Below are experts of layer 4 (counted from 0) of a mixture-of-experts language model. Rows are named router (the router's row for the expert), gate (a neuron's input weights, with its number), up (a neuron's input weights, with its number), down (a neuron's output weights, with its number) and show model dimensions 0-127. Each number is 500 + 40 x the weight over its row's rms, rounded and kept within 0 to 999. Numbers have three digits each.
Before each expert's rows: "gets" lists some tokens that make up at least twice as much of what it gets as of all text; "comes after" lists some tokens at least twice as common just before its tokens as in all text. This comes from a sample of Wikipedia text that the model never trained on. Tokens count by the router's weight.

# expert 149
gets: "en", "000", " 1", ",", " 0", "and"
comes after: " |", ",", "000", " Te", "00", " sc"
router:436527552491492514524447444436508540553550468475450519498440536465496541531491547506476491494551507464479583522544471437545509495543540477437476534438467467517518418436582483519475477502439502490483416490510549481534528544550497498505453457520492458423486544468529477507475540460574469571446465561478551480556538485493533466523442535555508557391501483528558561465555398510529537512568
gate0:446560506554516449529454515456494539555519459580485550454562481517464504501539507464587476484535493542490490490448460479499485482517434547495499537509479501532426519507531476506483537510495526504526546523533430516496576491502478606576564431497483495532529493535547541504527555547530495490445551448594507554440526509493528498484470526492564561468492475535531477459502485475577508448462
up0:555497482559497564522451488567492457468498432477509472544499540469471465488527533532429450489543480535436498508498552455505444506481454396505450504467516477506522510550473516515494519477593422499459508560526472566433502493494466483494396476468428516468478491473528445558463409451481494520491418535446573461500524509483472491455503513477465438473572541457506483508453523490461532553512
down0:468573484513553522503493496495525479476558505510483515506508487489503459461487521454519481445552530540501513598509512577458552529500538556513576502479463534490555487483501487528505522525430491520548399434581515512487503489489470506420503536498537489512441429497531526465534457550515489518432488479488490519481485478549532497481473497535545466465507482535559556576491434402469493519479
gate1:449464510480469510498488386551512545475459507532484523481537509548508549497459485481505511501476548554497501508525465516540493503500490547463490508451581478469457477548484423449549563502485516506546482523484603479534522524502480510533549554491525478459496486476527482491499567471486460485451457544590491463502500516475508502474483483532520483463498429506497511451497450519642541427476
up1:491511498499500471442549582507513421446517458537547508542491485459492458551555490533512500587541479470466498513474527470481467484473564481500469463576489442562545551469480533491527405455488448480430508474566448543451481488462516481482486424462429530551525493522493455547480430451469543514555577418433497534513477504557439497491511515470507552574488574501532456529556576464392489512501
down1:466485554536508457450491461496532478532498489482510478467505454481500559511470532499449486445433504559464560519512421456486555550534504434487470510501538518469459469510514495420498527511485460528496434550475580510520478513460508481458468582486504504565462626516589471547470524548524488569432488530504506538520525537463594490536565496479498503429557410508524576490516500459514528393550
gate2:505551520462513474472511533423523490525486562520510522469474444474500471474513556487484446528540550450484579547482526484494534532504543499432489504537505468445481506496536475513426438537509481506577524463492494468512587500548496507455482550486556474455486525528542555467471515554582545459491569466514433482541498466552530483488480483490488573511564569424490531482534534468494529518455
up2:519442470538489515545511440576492488460573447501461504537530547519521560505478486492488542505455475547553427465536469507492438476520445474572489462466449552557508482448481522477579554512474506449468506473541517539490425512434529481556539421523480454545509446474424449539535493440397450521520458497509540466485444518475464528508529500506503432511417481572497461530492424532490511452522
down2:501478551568482462478486476486552454545554544504500448518566501526534475492478516530448517500430485471521505442456536535437468483510509452538367455495455450559462489483527432489480468542460516510482439396508491549465537485513550481458553517508547474522472488498568462516540501504501582541582496450478472501564420488578479557498487515527446482478476478517511465527490449491456580433541
gate3:485555483489467539452495570550546423506588518530473460548532542470496399515506521521605513494492542477469494549448632450486521541498577464520494470579456511513483475465510435468485575523463540473516478540486391588557465477478495537524515505485473518574462489516516469458568411511543543513510434527512503513486513515516454486545485490493448536529504468554571453507485527431477480499579
up3:490473476513556461447531486484479505478476473476552532444513401527519560513481430463498519518482420525568489457552455508492427491504435549521495485460572413520497572516455580510595412496514423504555509478549513439458515488512501454487432514441563467457548474478509516520489559461437508458464552455485444494495471486516478545430540410486500486516558509401414542546502510551500550481442
down3:542503470465475574517501469504445538433486486553504498479558498517536501550489397535492495450554525521497500497465511549506481492462530449481563462458572565516504516582449577485517525441519439555474559398520464521489439510505508475464471450509494492522561461400518461538488543525455452460532496485481497499484535531475488489398520480531493489522451505514528468511456536475483443486556
gate4:477440536493516569449402508518564465465507474551443387476490455494574465402507491509518543436461494470464501527532520576486518492453476513470469434508525455490471462410507507496447520470519485475547475549506449600430522500487524484487510556549574555538503400498497493558513502577578500506487526540466483501512451391516506571494493517474569487532557549507493507509466531511523425469534
up4:448478552510531566529431537501581499488490522495504460490442515505483472456535561526483544424500539411405542557525524548567562501512533520450505444484475520432511428442556451521453451446500517501534493565447486513484528530520512481509523543593545556496544523502535470498476468583557485514494479535444530505534511494508569506520471576517519510473546517512535497444531483528535457522585
down4:488492465528623467438469512534452390537458509502550547478496531495494502499589513483534539545535448488426501489512444578525512461536498513509539486570518565500574521483484601526427525472431487510504478512532530460504497448457420458419462499560492443508458493497475517522531515432535435482560525500512572488506473577536523529508473523494499540511521523476504473531459531480535481521457
gate5:482520517535446484453537469431512516562537452537529502520575475445476467502515468511524502508550490499483495550509455461564511405513503412523611474514591506498525472464582539503481464434467520497502515508570460565485493531545438520521496484423447494508529520483471470538487489449510569442500493530513509469524473472492509453503397543522499501522447441454576475520500500524493481409473
up5:448587553473482530486504525465479535506544466551531507530478482501483449579471490524487492506560537464537516551543461465495519439534506438529600435455554511485580439438554484513515472480437497512443466458545464501442530503490513519516499499494442442504520546521490495542474539507517483467457464524531523501509459489487461454541425520542484576516449537491553513548536479513520512425530
down5:473503565446460556542537582498498526511474489563487475503504562488495501516549509468475519410512508522466486481498448456432485505432408524544444509521446519489490402409500506495475563517491472473497499486490462540495542477533464497477519449531491518503492476469506606453530520418441517529443442522527505510491517561514519457552411504524506448480438497502499462429462499502475463516544
gate6:483522533481490541516487510618469434482513485483435515557543493455503569511467478464499498518445452520586556545491473546522494554473553494600497500419536481472455521514474461354468556507497540492490541493487495441498500446509505483560511521479516515423468547435522464469440478463473489459527573492556514494497526509439492499523512518445511489479466496485481551495478447483538512509497
up6:488501518501481549507466477586460469489513484443470538531499514412476589524464518514480508463456514479562524537465496574538513570482504507548512475433512505480442507486486460393440556479480554526527567481479477404498487470496537492570494532463509517418414510425510457461458470506468454481508569489589505490504517516458518496530548501437525488426510447505463549497491449465567502489491
down6:510542477449481549492522401483421523501454471524458469511455514513520447523534512532477535506492513511448484483497503555473555544511563578512497517478462550443515561520456553528525457463486478470554519500530403486509510611536498521518491439456432407440531479497377499503566438527557527503528470453507507460538513477603472485511478489528476496555461575496437488473442542566461532535438
gate7:466520535446464471486485550588476551462471563521551543488496488472533448492498524490526518508494533426462514514500465474501418516526519532571546470460501460510496445447497500501507449495530512478498528497537487498496468458512503461526542492537603568482475514554517444456509508470456541571482502528429489521549511451479515477489528479528506492489526508520584491550573473561463554486508
up7:458518516421488523552463509535443619491464558541524518482466537489481476491477509552473475502525507454445541503520427467536497472534610502511542453462507493445561469497535471496486525504501521492439470491536491444503486495531515451518522472522523514461480535515521442436449518450505500549494523556445560537573555451503558391483509532557496538428519511537540564496595437523525579523519
down7:459539409461528508522491459486493506496457481469560453501510591474456552532518498514467529489541491540556508511543472575543531445466556443554565465550500522490491513530513443424404526489484514515470525520526511514484492414512495427432490459518476492565482533521450556530537503511431503500471561512501568509535512507563535414469446504497534508488491501445495439425492467474454428497571
gate8:472453531566560514577459474470500529526548568429532486455493492456458518528499492482466462506538555516532542446488554471490518532477479468460507533443572488479468465464493516453465543523490487500563433474515516538497480495458497498534529509473492496461507514469540594492476492492570453475502525478635542429508543473566515515515453484516358563440484536487438569441461443484525473461514
up8:470512512616521518534485489490479480550538584442468430420464444472475493495507481477482471503509556520551508486504598484471494547466477421455539548479566510499423492461479495420487545558508482512532503479504519526508504502431461544475556581497538430524445503466554573495483465555541519468539544452609518456470510511506468531519507469474409505435470518465422589473463477463532474485507
down8:529512562464467512504541409540436531471490485507466511518510521520497526442507434508535514556510505544438487546534565520482528466483526499544487483490478463391493592528464453517540506433505521468489537501500483451481550597526440550497508427587459467533500407462464451487509477515485474484548494415467463530447512510518404448481430518478525532545464545476530454501465517537513538555476
gate9:503417437553491492449571473496568502531588503505514432456557457442498580474461467570543517451474473470450450529540492656475475457441445505529514474506546407516458471496550519474486464466481491537525481525511436482492492513409488508526446521539609470619484483461560497619504496439487511520435464446499537508468439498478535500486524517518543451543552455460512443586498550518546458473522
up9:548488502446531469526481488486464481446439491482474524517485523565533409488520483473450484592493511550526482480438422402496545482572542546507489539565478541461509517499424527490536544542492530445446525500443548573529525490574496530496539515498415488457545490557439513436549474516453512487584490559531449524472490481518490507470523451516504529502469562566490470507465473516397553500463
down9:520450492457477515493516453541432535480447503450435475561509517506511525543477479492519474504521510499503459516490554461520565488477505496541500532549512442434440565413518464479484551531526537481471482541486451558599535502474525468527431459514451501526513515493427480482461531466491448508530533473435490515440517458491532433523474509542529491509482423490558465519454444537449508474537
gate10:492542511553534575481510469509537413553467478492420574498484489544467516473478458494533514482565522476483562464508570526547560495462535529484496514538467465548486490450509441487522494460474526548566443498520574449537496466509504503424483511470456496440475507416521435456510451571551487527474452530419566534504496503448492460462540537531556498518618462532535490470475544512544507544533
up10:447510520506548425509527535499546511467501490535508514461488506483539521519541426582471512517484453458480532523444462459490517473528546566536510468474461496492508529523531572487541535541512478525388507518481479439435553564534528456596491593477509473470447506568478639538487493527476477525553403511507516493463456559505526531541562512483457505480508552469508483522471439444497519516491
down10:419471514436452543528589470475542569470534505516517504548549577458481521468495521529474638520542484470474501460485562460473536523468531511465492442524535537523587494527512486517483500487485509516603538471536523486457533537471459475602490391536474473449539472507490488538502472483507562455452539487559458515526479506579521539438519522527532524529451480503483407494507500525505544469514
gate11:533536450470564519471473557544533568503495455574440497555543499505449461496558489444489560494495452511504522524456483504482527518463428531537501457503442494510455480556487554530533491468505508481502528511466550503518484515548527545515453494467518450545447541541480524532506548481484489543465423552512521520480503595520498516518451467530572467480453484478458522455528413456548550486552
up11:475491542501432485516520487465471420490523520425558522478522507506576578515471519481520428530506513526563462484556514519466473502516550467499507566503524458491506535457506480481525562552530505492499529474556450507508544497455486410428534520481509507454527471476519483477501472533485555472537546458464501458503458474487428544466526534448416538510527507535537491563474600505448461514459
down11:417433557590429470449489533525524546535497474504514490452510437447493486425460515516469479492455497590495454431500497500469462454519458559451487546527525499523524535525518532479472477530502552521518560511508516512539517441503455525453481489448457471458579536526592508554421449568453538519530521573521519503513501416514530495417530540482491468411473475490480520479547456473529520450489
gate12:489548511507461550498506508518511440477526509545433495470434444464496470519426513476474579475482479450509536525508503553529525498488519454492472522554526473478560511455523503453475478446536552494572486512467571519577456543591629531492546486523500497431467524492508456480531544454548529477510486508509496499558500468500500495497454421549522579484454476436535542465534470459511501528479
up12:520466489469537409511541477448497523511523518444578472529531634531501483546524513561527480529486558512512460502498474419476521493555484529473510532516414541515495464558460501570510568510429465527396540486536446505427454510497438543546491519490451483542550463491451491522472417546494467501483571513443502507471527482539509471570573559468536499514506532567450501477568490541445537536529
down12:489495549499460546507480527537468585508568576447494453533483494479533598498420541534460433490475473441496519435445535452551525483488524512492443452490542538486493520442468464505472513486494444556616480503418527474496461493563617522453547505481536466499476476535531453485503463498460578555472512489509445462425439466527478511514496507540470562480496472501548499554548479517544560481489
gate13:584523486582488457491465469544437524582524532553547487499567495493498487546489544492541531524469478470493494468466486472563521472506492486620509512486520551523515478465484491440504504436534557559496484517509537499497438511491453448464482537461496517407541547475473378504490524463435472510453494463494483477520513514496489507538517495455484462472475407446445555538514496569547543518512
up13:428495513415486541481541552445581441449471475481411568494438485515495501475499462472443412480541506526514517505540518551441489511509524504414499530510459456478483496529517493542528483609493438463521528498535495535512555487483571516496519465522499446563447472488494620506520471513578511494558504572495501536460474468540490487466466502539529555524496627573518471406474500430459449451493
down13:417428533461427491451514512457543483515486509507489521479524436493532526468496550488561507537522544490500397484507422507501509428485514476547528488447467411575447483470498479468489533506551497534498501491522588508531487443544557537506497500469585568474512474427502463465540500481516530517497458540474510555475412478421534516522548404496535548462562468527547467533533440485535485448487
gate14:475552485506480523521562478525530463487583501519532428501593533539518451497466435512580515488586499522470480526517521467504546473472468523578519497545535522535513478521403567476543534566474426495543452478552459501522491414499457493454509541428474487574492456517536485512599525540509540536494510526483531511511536475473377500527455518458428507463531506526507536461499643464499497395501
up14:561467479551523462479486548548451506480444486530481541541507453490509484515537489460502515544410443510585488471515462506446475537509489509495492455493521468518470536480505515485465513439558530500503539483499482566453538483456552473485513482487531470539540472536480482489477501457422473452561481435562445540433416530539538592443553431495540446605477497436447451580489486490427468560467
down14:587462523555465623519479580477462499520504492455549495472506558470502504479456476570561582511502518476435489476489539481560545491487486478452527556433554598464476515552482514481499455400543516511476541440502403432506559465496434505465500458557463465506520438463465528482456495538459475474489524469414461473522528447454480542485538502498529466507442499479452460497448519520466473455479
gate15:456454521527499489557468558490543446537497510515530551439467474499463535479486570491491515414422499479527511462559472543523549555537475490464515490470499499460538477454547503513522551495489534536460419542393558496497607526457579511581443464561528523508557500518576573436471572413506501502468450510505515517516475436481479492452458515514512478472466491499517429463473460507568529485511
up15:531462425535423527561407423551482548564494463539511495486540496498530524355469486526538498585465572464495515516564440556510504495461534482549504495476572510483490504498495480496488550432462514464481515485492531528497453505512480533540435438560473538580529478538500485475530471429430486475467510550577562494487489466523496509482464460524519475490560437510537424515488462492506457510536
down15:440495493488509432470496512478552507550472552509507540495539471503547548546403493512502545433533544489536446473553511536508399538537521485486452529455421442499555527475576463511457493569540525487468483467459478452528544457584474492548543448435517573515536465532530537459469513534508545532542537544436524497514476534501497581547478523503494485567386484550557528471534487551554536532519
gate16:510476492535497482487522515500439521522505494415499484537489501480525425482502523542523441500487509527498537490491470457524563459490566489506473522493533497400546573481514449503495486476495490473526519494495491574564533492459496485544534466475476471574598474563605429508521525405503459504475449481521531442487501500503511514458487435519441439533500505516526464520538502483369526591444
up16:497486544518497509551514475481461555554519506402449536490478528495533484513486558571471416472511484517489574487488472428569583435489561515454501540524456497422582526490537429500454564457512501513509494538462528491550527525486462476533550537512522475508554469514603475484459512421524416513426450513492539464501548513512515483479496507522456419468507484544502530471522454516437531517478
down16:420455479472537500479520492570548526476535501483421468529473524518484515510501483488459480446537535539488525482501477561474553451471494550488588566490463513536472451475448544395465569486596453519494497600523494504470536522505523494498524532546498592503439579469502463509467507483524494419467557625485470515503519496447472495533452548481493492525566487429506570532572485448495554466546
gate17:466509532513502484567555497507485546581476542427546522477477557530487556514440486531501551500516555475449560558509446525574509489530530501518528487543400511504471462506559480514516514483501465522476483503486508380506473510465408424480530490530457508435474541452583500461461481517513413528419510525458535501499553493444528496475551526539465461475504453496467520474522483550487421542505
up17:529496497452405479482438559466503523472523489538482532502483543481515560534477524522524538474507415477535480509506478489434438399575524464513453492567430526616535519505501585535516588555549547490485525498514411459526492513496496481523464501525482582522492451539546528517505556539507525533457562504460449536508426416465486526544477501459477552508493440551540433490486540548496505511513
down17:476502490565575429488491495493465482545533505514567470466527476501500528491496533452510518490461585466483449478515467427504438480454489493510490425571491529518484528476511449511449480482455504481522511559563478530486535490476542524505491462483469367528499594511564462483543472529530489463530513490565490469494427451425510485390475467471459472492438457478429480552494432572549507495399
gate18:478575544589510411524461514436539545567477489473543523488445526510564516412496531525482434497525474503470488464436473423553476474542544548443476606553505490556524474493520489598452484468472481496449437581479495487466598500499419583568521515518491517496495522483541523434530485563541489522468512533500543564533471471468516468488440523493488516451543435459537541461496481542506533529447
up18:420544499637484440464475461468536464543501452466558507499455513522593482415519531511493409467468504490489504538450455473478463494529495556448460563512493484469482506435533474554491534493473499467504439527520485532503578505478467595518533525497543482535509484481538500432512441598526515455489549491507533552535423483481517458501467488485464517492494460448501568502521509538441523481400
down18:494510503427528543542550553436539497457436476546477511453530529507480567495503441530525480517530516585503503488517467509541560421454472514556532511481560507468449532541498559517532492457530480551512552499548491489483422502504496480510468443473485467468589501457472501487444478554488430498453527496468470506469570526406518522429504490438549500563522482519444465494456463587531461491465
gate19:540433525493556503536535571506505454538505437420544488485468475536549520466503452484533582576504486465422509438531480478512543480478495583486525446494438445525429469488471480496441480529485389510525487521526543475534530467480484491496559546473522475414542450493579557449560463532510499543523521506561483508486502532524528462474479495489479551472554511562487484467392524535484480499506
up19:484532459505446455451522491523441480453476561547456470561557476519457472494487538488489451496450479493574481502440569517482491508506517468566465600526580553479567537567512531511583527510496561525478511493488470560465467490527506496446457494516455507594449558561423463574507557480491509450487498478477472490473494516503433545537513470509512421521431483488481475559548545483481539483472
down19:547483568528595505435486468539473545526472457561434476501461447487558480458500543431499442491458467464517525497486476503421483515437485463529518464442427448504460441448546464438534587505446542472453506457490481471480515472502498486449494470445478496470529490517474484489512518489473509540544460573468512564550510492537512538481493546497476487494402491527505456507519442452511506512491
gate20:446509534441495512501545480470550462421429551488528507537463511399451478505568547548535511449524451477421485571492540503540511617533548454449458514536469547441506471510525495498490426503462526488557451560487524526549500513526568409528505515563507501507511520512529475432537515450473542494421508451469533510567518555492546476493497483515499448450459546533508549460592477508479473478476
up20:494486499477480489533542580448461496501508494516515557526546420450531522485476497505513525481465455483518535494539526445504524463492548493481529452508534475472506461506560492514445526472583500517462512485471503548400586459484425496424545479450518475450476548603483509625485499488571494484469456525520475497502495470435492491538432493513481520558504431505540451498487506518561531507486
down20:502500484493495524522467472478428478515471460489516582482531528486489471503445459490446452466589524543487508478524567454554604482574460480420536557492479564430569485474502513524502494486530461486495480603471485533504535541451422492510468424487477461554455441508492544466547567527477508483514378482444518447523486466555461452538548552507519448504449489508508481513450469501467531490511
gate21:542495442443472461493502508517515535568502462542502508566530442472513438516497537493504529541529409499596496510479444488454450442473490548473402442511520559568573497531480591523518502439437521479428525468511523503482484554538413487501427585531494494532468474575438533574463541526522506518422455517488514483521512487468511475561494470546560477493500399440547521554523476489501563522509
up21:485483530535484495475528495542481433426466540518488508416524496557504565486451471487537497484443605505454449523497562563525529534553467452530549560531485399445429544467477482465529468594569497496532512519497474489571507443468618487497544495463542476514509466374530479434582472527509561489547540493488471495445445516528431530462533475435511557529513586547509475506443550528484446457472
down21:416393510451437505475516559496510523563524530472443513519427386491482488498484515498445463549526538552539485469567463520495557468452518517472590580454454472514510536445510548449557474537495466507501528452485542497565498540488522528521513519401477512515565566491547463521468512471535525528504490542495549572458528456486526523512460468527501401494467537562517513554506454425463519486449
gate22:420472557508442560538572459491519465515595537380443465461453487501514506467417443491518463483496487440536522501430405495511471512463581503574430488542522462530473576476501482471536577529429551458480492482490469517513462502451533504549515535526430493520422473486502508497463427446503449481559467513578517482523510488474469517466532480493522529507505475489522500471442463399462498484505
up22:499517535466467561542527421464519531535506537387492554480460538448527514487441514517432429462513544439492565461472429484507585476480551501513474512503508471508496526471555468488455531463479499485508512530459516525533468547447529537542441506551442527508492484497453459495413440471526412515490458553563509494609513485504538505517447510549514525496526492464522497468528452435468501473512
down22:535500518408482472470461458479540511547424490555424447528512459535474536526493471545497528428540506511493519489554530518426506567460495508553536526475483523411563526538495533400549530388514448496469460504484424496514483557465487491525460446538472600491471484475485557529558500512500477417498567464536501554491522514485470476463525459436498539527504487519486482463490522489566497483499
gate23:472567490591457515432448467513494465487522458542511548542521526463479459495550545520540485528522498543458492529472550499533482561512486575533455546505557532494468526540512467548532450421495480488430502549581460559499506537523470530530552428463519469436542515520481473468456424434418459453498536526470560555443510582561536505513442510449510457518461486489496486500505458547569572531534
up23:489492483511459550493539525497504498498499507535441464486547448453481500495493432503519487464458491489615498485511440542451507412483490437477476432508539386545437521497513508448481537484517473468552474446516531515533468454434550509501371518507518550463477460472506490519532465508526526492441486502512452517560509421488443558504499438513552569528567452466424549488498590457506481541466
down23:546451556575491515538490521480523476556476448526472574447458493445515402447502507473500564530437555437540448519477562508413453483547490512406560487531478544530576555571609515517512423514520515443509514540517463482520522486462462514486479517500497456438594445505517507595557543532539550475558443457544465447488522464463455557439636561489484536448500513564495566485533524516522456563470
gate24:468502563531538535524441490548567544532440439502491471588429567547446542531501500534439527499570500568494540412490505501581542518539490559459533485440507544482527466475512489531483499461512484560419437512485569479467525512473480519511535557566498457440524530512548527503476465593525504571540454570437503371522551484556526488522457536539468515417512494498520543473503487601470481523549
up24:433507506449508451481528546540503495448452539599497476529469490474441506536482460567504608517484489494502497553420511440472477480536532517547472412488494460478462464501499505538550452511508530469533456451516502467463475497537491531561530436464445495443489462539427520514451512529490548499532424524454518477527610488484492476569535464474463597519474509555513462502466455501505532584529
down24:498572496477467550513502479531522598524504501514528538535485511517550487449486495505439559477471420505418546515530471529587489506538560463483497466504480483464516463594559513511503461375478506533571508543519533492477518573484556468551441518495450471516484480502436442464505495470470560500463536524506481557539566531517466553525501446471489538470533480463497457427474589461527458523507
gate25:466534525437460543515552548460506507505531525478509531416528484495474570533433483574531503400540432432432534558461523501560514440499512492465477486579470499527573507496550467456550419446547515485555473487494594442557521474508462425500460514473510532503502514498522522489463532478526455570396511503483545551527556479493523459511470512448471535468522472527470515485500520514489512484504
up25:453513499538494507493473497531550516538553422479536460484495480504581517477464455502498474511470441444500500516489414505448457503513526478477439513481536473485497473538496484485526501525455488449469406585509455596498477529527503574624478488543482567517549457532537508461498431469476544457545476524513486544513515399575530520504488470573519524565498516436502463588451500471488494574554
down25:509529490491562456467544539493636534541514514567522485479455490423504566496533558518467562502495474517531517514540455502493508536491435514478498539509449561515480538531475449476508478467473459571542481491557534524470459572561487565426528499561492487495505539474499597555476479526534469472515519486520588502546543552586471560492513488498455470485480532518567535464518489484481518441566
gate26:465495489500514464473434530439461535494454473469499520506543477480546509540498516517543495462476469570494498538498471437512518541501417510504489577488485505439518482536493575574540471556534439458509499496532420464518546479481447507516503449523504527463579427500559505504494587502466520485497512441445530492457566433494517507381483445560460531450509518502543485483533492520413571495434
up26:574465471485510491478568422540493443470506508486477472512484462560483455449548458475519484549467538413519447490476515575453499501489565492530474479490544509551484501529475471424493532482482526551501545513444568553490458482489565489438510597460479485573422507509418450514514432490492506489566490513559437540514448586477475558579537491466511482569501495435463513560495545477513441508479
down26:567478453437427516412484439482453484480459485462466580530443494539496527597528498513528559525499465471488478481469545556490513554492459469498524465515498457503500467471492507548438488595392555504491402470517582510563510486539471558537518537546525461547504539444484513470423568387481477526498558467476479516470478499463473507476479522606438476468439534477469472426494492413445586483548
gate27:509439473525495532447474440553531513582589554468546485492518421459524491544440481465505485482490535533488500523481554550518520491482443539568453512469493447455436466432574482427470528495455453448613523474565500460518494508478491529481475458450550474449423475467561496514486498448519437484514459535510527564471521496534493482446511527534545539469489453504523515585504508487498505478436
up27:478466462548479485472497467552562527566543552425565508475524445467500472500441537489514496490493548538438488534535556532545546486501437522551507561502466484470432440446586490493510507508469458446580474521610532464548521504507467522509450465478519522477455466439570477463477522454563470484508452546475537512514538487514538516413508534507462518451493457519600490546529496501462451465407
down27:518546580520497479523457492527541506575513444498497562451452525509452423515498527491550501454489482482425537451439474520446518527546529457535481499451496586535507484482465495524452562501453538467551479559429477553556491511558572526532476472555455563500584438516498527470574467517487462494433540439532586468578541536474464475505570521461490503507544532454518571512455500512486510487444
gate28:466573505466541398537481491482519580484448539470558502470470516494540500428538562494494535447502536488474481437467443498463467470530528542440497549467458516550535459466530449526490511491494509442472495574517555484449546526520504535609531515536522552515443543507552481486476532494549488515456461506492515490530441474500489512558493516508488499486485485531556552487579472505510496497499
up28:486587498459535435538462474494534595469456512430584493503480551486528523425559552506496514463522504479455486449461459460444449452516529532476492526477444512543554450471491444518510520472480505442443498535547511499463524517530521579626573545499507563524440543538549491519470527522566495528485475516497563485516493477522473516550503524505475518495466508548577517456560472491484467517497
down28:513445442525504515508446530486499544469423498470482467506496494553446483535488446599465504496514525512525471530517510597531524414454479472536553466462564534488457477516524563445454495471570515549445517512483500476507474483466491452520427473482479488517564497495505477509417583513473477495503508576505472497419502539419504458463495517403551515552516503507439458454452503558539393551463
gate29:464509532498431463476532471546495451515506512505537536542531527538548548523519487493515478541547541482515508492555449426469503424500506425527535548499508492522505492555552449476570472508560496483423503447539532540473528476479522478488483452445505508544503532460582477496513450500450584502561481550468504471537485515510428516450501493474455418497482587499575488509457483545502481478486
up29:472525475525489514504533457581406519509539477517523538566518532476512507586491447448504446557528554513549523486511459448491553453480554457529525444475509450554534484509480456492538532465489519492432492466519445478485471519474467455496514456425467469405516519506507413519455464444416492513514555509502491512522509553527393491515495561532474443488518498463482577545513509535514547495529
down29:481433510470460573520496530446494495486531488433512496513496572447478528497516545538478508480524461505521488464490415450492473520444451453537507543491491452550505427461507542453460562493512439536432470479497485530467478437484492433473511573459494525544389526490482527486502510465406537565504512578505537534505531500450541435540465546538480447466445449531569457484452508489480494462476
gate30:480569536579414525454469502475473412479503453582448526472516405454462500518477541517489479502492516550565522503553552526516539426493547454510543554535603445510490549448550542504491457512524486570449440495529456508551478496479488505516449528488528510456533521469486455471590482517472556450469426544479504482554502457469455485471467434472510446453537445461535533529462532525492545496500
up30:561401444412561472511549532537547563518494554460548517505509528532561484454527476476524542488529511455447476512453457453484472577486458565488461451449417495530508451541460483513514520508495528441529563505453545511502537454510482480488527523528480456575481450507543536513449503516513408528557571470533500549441461530491550530524517567510504526552489538528514427498518478468482458499512
down30:471477486545511470451530491515524589508493550502501458584473480482463522521525542501464446485456491503494514444502461563544502498512595475511519481492524482548480400432503476487503490478518470568555479457433560514500471457566523477553458580425561559469453477555506420518493567410408486466546507487429503487465443489473532486538536466582452525486403487495591534558471526493515500461444
gate31:462517523483446537525513440478488486519556541487463494428448430457498485470545523470506521450492545496438485534410563475495505549454464500513478454481555535481486511484486474481520438505524545474549505471520576518525560561498571471489495508547519426533499507529505444495474528523518405506404470489503524459480486515475485450563494518440439589512486531515466528496501513447553503467538
up31:502532500436562448494491534523520516450489522479558532511514490507500506464427503495518515491530423495508488522587444526460409506555563419518461445509430471441512425432540510461496550501538513440529466497420557483524543472460508445603450516502534539553556475489513544427462559430501522488555466505492512551522480404519538498436466549559475490503428498508585461484509473501465499539495
down31:551459485508561578492404501456458510520516490529434499510534518554480512528557514502570523502521494444540485471457517570477574441468518527584471609477512548556535442470495549424514470479525486513513492473541517518492469493480509431506486446514489543510449480558520529504555534437479534473502486485624539468511457435455448500452525452534535453529518511564469497467503482498477516524523